config.toml
d_expert = 160
d_shared_expert = 0
hidden_act = "swiglu"
router_cosine_scale = 20.0
beta1 = 0.95
Below are experts of layer 10 (counted from 0) of a mixture-of-experts language model. Rows are named router (the router's row for the expert) and show model dimensions 0-127. Each number is 500 + 50 x the weight over its row's rms, rounded and kept within 0 to 999. Numbers have three digits each.
After each expert's rows: a language model's description of what the expert responds to. This comes from a sample of Wikipedia text that the model never trained on.

# expert 0
router:533529517462500464486465403508509468474576479496582471464552423513416585548503504552425592488473556444555498448459547408522512492406531484464530476548467427479488477610558566429455508518560517480496541438559626472543455586509413499571538572521531426446568444594456558538559495553492494475569492501571524559506429480528522470525444429440527487498537449499459542533544583504484544555439
Capitalized word-initial pieces. First capital-letter piece of a name or title, plus hyphens in compounds and list dashes, e.g. St, R(AF), P(eanuts).

# expert 27
router:463495500482540490539513406540477487518525499554533394437511453607408489621477501462547488513504498436475514473462500414533531590409544463515503497561461496464505451556492550493467509471466476510545532546499469459550413473542563484498533526495598440447523499483430623449502528591550467573553587469513448535454494549579417402510536428433509550458628524535494425559545453491388491453479
Adverbs, function words. Adverbs, quantifiers and connectives in running prose, e.g. not, but, than, most, quite, -ly endings like clearly.

# expert 14
router:510518553482527499582519458601492475494460532518505482434531427493411528544515464479514493501493583412562539457515523416590535569444548521486473502516439484418477448569433510432461583480468459521531486538522502400586482484519529443530457571599572440405592457489508538461493476518516461541607549457520456576479463482517529380490413347399474583416561492462495479538547508516399470549477
Word-start fragments. First subword piece of a split word right after a space, such as tor in torn, en in ensued, im in impounds.

# expert 19
router:467587471502571441441465550556487489504480518536536514414484461496444571510512571521528576460461629377493495473504573437565560491493569506544448490472490415513509461548549532519528594561551475546503548457650616479523450512508430471522595588550578510414503461558445568470484476584457495577555443425488502527444510488494551493475531437477530496442560409575462527499587544429463547576477
English surname beginnings. Capitalized first pieces of English surnames and place names after given names, such as Bar, Ro, Cor, Smith, Brown, McG.

# expert 22
router:493568570489460484507503447559489442444533497517440521373514444537442563603576584521513522540463517436558498484453521550545563498494536465471418416467397432473501510518513478487457508539511558509569562449509624503647437487528411503537550530460520389528449440537517569500580506521525500538547492462507502535528487454489533493418472432503438511419525438524414543440488492461511488536422
Infobox list dashes. Dashes starting infobox or taxonomy lines like Coordinates, Services, Born, Species, plus section markers and place words like County, Creek, National.

# expert 20
router:542469571514457473473600479617461380459514484557453430470527429506533446547494525529500519523536475499448517477470521437612511550545509451524475495431417447490512471516528559462449545553531488493543609517572580503570468533552483613477525562599637440486572479544478543497529528627600498523614525502594516555407504437533501441429495536456511557485512492500503498513537520554460528594493
Adjectives and adjective suffixes. Common adjectives and adjective-forming endings in running prose, such as new, small, local, dangerous, fast-growing, agricultural.

# expert 8
router:472554564532583462482578490574470426428484512561479398438475432507500610569476567463514614517512527531586566468524488489468567532478537425496510426506456492412544438495510573455521515549500492633534554453619508467511481502491462516467470536484419485475509449560551527532582482633533476558597411468487499560496530423448539449444406521449518445488509417499470460447562550549481569541450
Institution name words. Capitalized words inside proper names of organizations, awards and events, such as University, National Film, World War, Pulitzer Prize.

# expert 30
router:500524534511534527406500435502468485508528515505432441450511547471469480470568517514544574518481588393537503527461545416571511578564534405523490494529552505410568501530579530419523588515516447558493555495604462436493454493561485539575539461553485453506525451414452560492469442502551413493526438467515463530511454468506549514464486440500505498482495458481512471458505565563468550544477
South Asian, Arabic names. Word pieces of Indian, Pakistani, Arabic and Turkic names and places, e.g. Anir-ud-h, Chandra-na-th, Khan, Singh.

# expert 10
router:416528557476505428495616486505463382487511493541559422532420331557435494552477538511512504483503542430462436453487534412504577488480558461440419524513466473491461409564567506502465638517586441526557562441458570432604430549514482474468474468475541439463512459553434535481509435547468443450591453541543415549486481517534485485406494432476508547504547492472481498515528462518427520506454
Space tokens. Bare space tokens, especially after table pipes and list dashes, and before word pieces like collector or verdict; also de, re, un, con.

# expert 17
router:560475537479572475554466508572438459412495533543529436477489515561524572449517484481543545512561530469505499418550490462427529537437525513524494504540468548536632478542553505494461512554586484514546545485635501503557503478499535498595473513524498449398561516582481612495496488476493465472552553505474464523470504432476517397489535383519550547471464459474478469511488499482465569558437
Biography entry endings. Closing parentheses and line-ends in people lists and career tables, e.g. (b. 1913), plus occupation nouns like politician, footballer, guitar.

# expert 28
router:449515522490554499539520424474530461429525499520482532507506443545542591571496620513477619496580501395503514467636507498523503548501593451505476525475435514481530535618465548454485569600586441533498506455523477499522526500487470491485528560484565474522524457493479551458598479586552452519486516488524587610426456597492478450518539460431454509432509495511451509530481528551508484424505
Romance-language names. Pieces of Spanish, Portuguese, French and Italian names and places, with accented letters and particles like de, del, Los, Santa.

# expert 9
router:473436480573531478497491439548430530487501516562402467471483442501467555479495536445562446576462500425489478500493538536528585506533567524417478445479433507518556462535493510436469445603521473511554550574551607523508482514560443525532612551604488464493579434493526526422549485571483536457537414335501508511514523413481538399457538501465449501476467540429516501455440495545422505538408
Section headings, infobox labels. Words and pieces inside == section headings == and infobox field labels, e.g. Career, Personal, History, Kingdom:, Clade.

# expert 3
router:503493544511565471572469505517470411450520503535468528447512439556531593487486434567551583543443522493543525554547541452474591579488601514553456528505410500498512539496584632458491508508567482522488564514517508482556527478547475571512483481495544446462453367435441555454570481604434563523496442548495529531432415492566563517483485446431531471470536536538438546589577543538523528467498
European name endings. Inner and final pieces of European surnames and foreign words, e.g. -mann, -stein, -berg, -sson, -ić, -ini, Kaf-ka.

# expert 5
router:507500531482486440459512471447471533491504500579415443477560455521477599514507492461539498482416548425446541486544475492490586556469585541481468459512518494518452446552531537430353540491540526501553517499524534447549402606540446520546475493504547432438498488532442521435573561513533432495537541544514459581547503452501582557384457455508453495439519491581512450459559516487534501453402
Opening brackets and quotes. Opening parentheses and quotation marks before names, dates or quoted speech, plus word-initial pieces like bi, pro, trans and LaTeX symbols.

# expert 31
router:574514564504523449560543446544524496525547562552470422460451541490537534496483532444589607525453551444477528534546483508495663543498546427506421417458475474439594437569525518478555592585566491497494511464555572459501478584531484439577474455535545505462521455531502583503568519478523491569603509474465453519485428488518557385484559491428512506439467488529497420507476525484439530468528
Given names in lists. First names and their opening pieces after table pipes or list dashes in sports rosters, e.g. David, Chris, Richard, plus country codes like BRA, ESP.

# expert 4
router:484519499518567400515493465534543463421506609567505414532548522558465508518534488487502505462483584382458519539449451522562547615548575530489509541526480476388522505578527599480504577546494551471530553472615598519570434505565518418460505521574509521498563457510455656529475507532526404522511546547463537517457511451513533529443405504510597506411502495557485491483442496525435503476439
Digits in tables. Digits, decimal points and signs (−, +, £, $) inside numbers in census, election and sports result tables, e.g. 45.3%, 1:56.92.

# expert 16
router:489524575502498452519473456483497434488436469461449381533494480537495609508479517419548493490517472463485491505505469446514509493466517502451416425451479451432522435620508531420441609546540520500453555479497606532578470546474505498532474491529530337371585386513543469587508503549499397537493532484480554509545487427512566540430383524484443519448559518545442483549445472452425511553494
Specification list items. List dashes and units (km, kg, mm, lb) in spec infoboxes for ships, engines and places, plus single letters in chemical formulas and codes.

# expert 1
router:503472552548493481405562468480462457479477467525517481498454502538500578503481434527537537493435480531470526512506556498526516481378552495426499468458453486455457450600479574489539502480578507533522458444496579424600451594542485461501517549505580443405505483495484436447596476586374447500510491550535504522511511514547599427533556457439564441460537512487568445397504562598405550526436
Ordinal suffixes and rankings. Ordinal pieces like th, rd, nd and words first, second, third in dates, centuries and election results, plus line breaks ending table rows.

# expert 23
router:539520581495481499527492490470573474361591472466490432507483482557405556493473544473569502562476534505517500383506520407500502495471646446455382489513442478471582406586508470439490577479465530548468490460561505473547432526576391493502488514590521445544451480584510522404582525516555519485504499484516457570489543450461451490413551484385518506539634470509444516482527575462481509460466
East Asian romanization. Pieces of romanized Japanese, Chinese and Korean names and raw CJK byte tokens, such as Shinjuku, Utsunomiya, Kumichō, Tokyo.

# expert 13
router:518514545457503460461522498520417457466513530563490489464475414590532446489497515478490561501549558439482450480478500395499550552456540474497454437527464456494529443431548515571430595549535540439440609466438555443550482510537467417461524535503503395515464490504461566434528472555498499561563454479587468490393423478501577403459571534471495547486544527486425471556563548499491485470472
Articles and determiners. Determiners and prepositions such as the, a, of, his, their, its in running prose, often after of, in, for.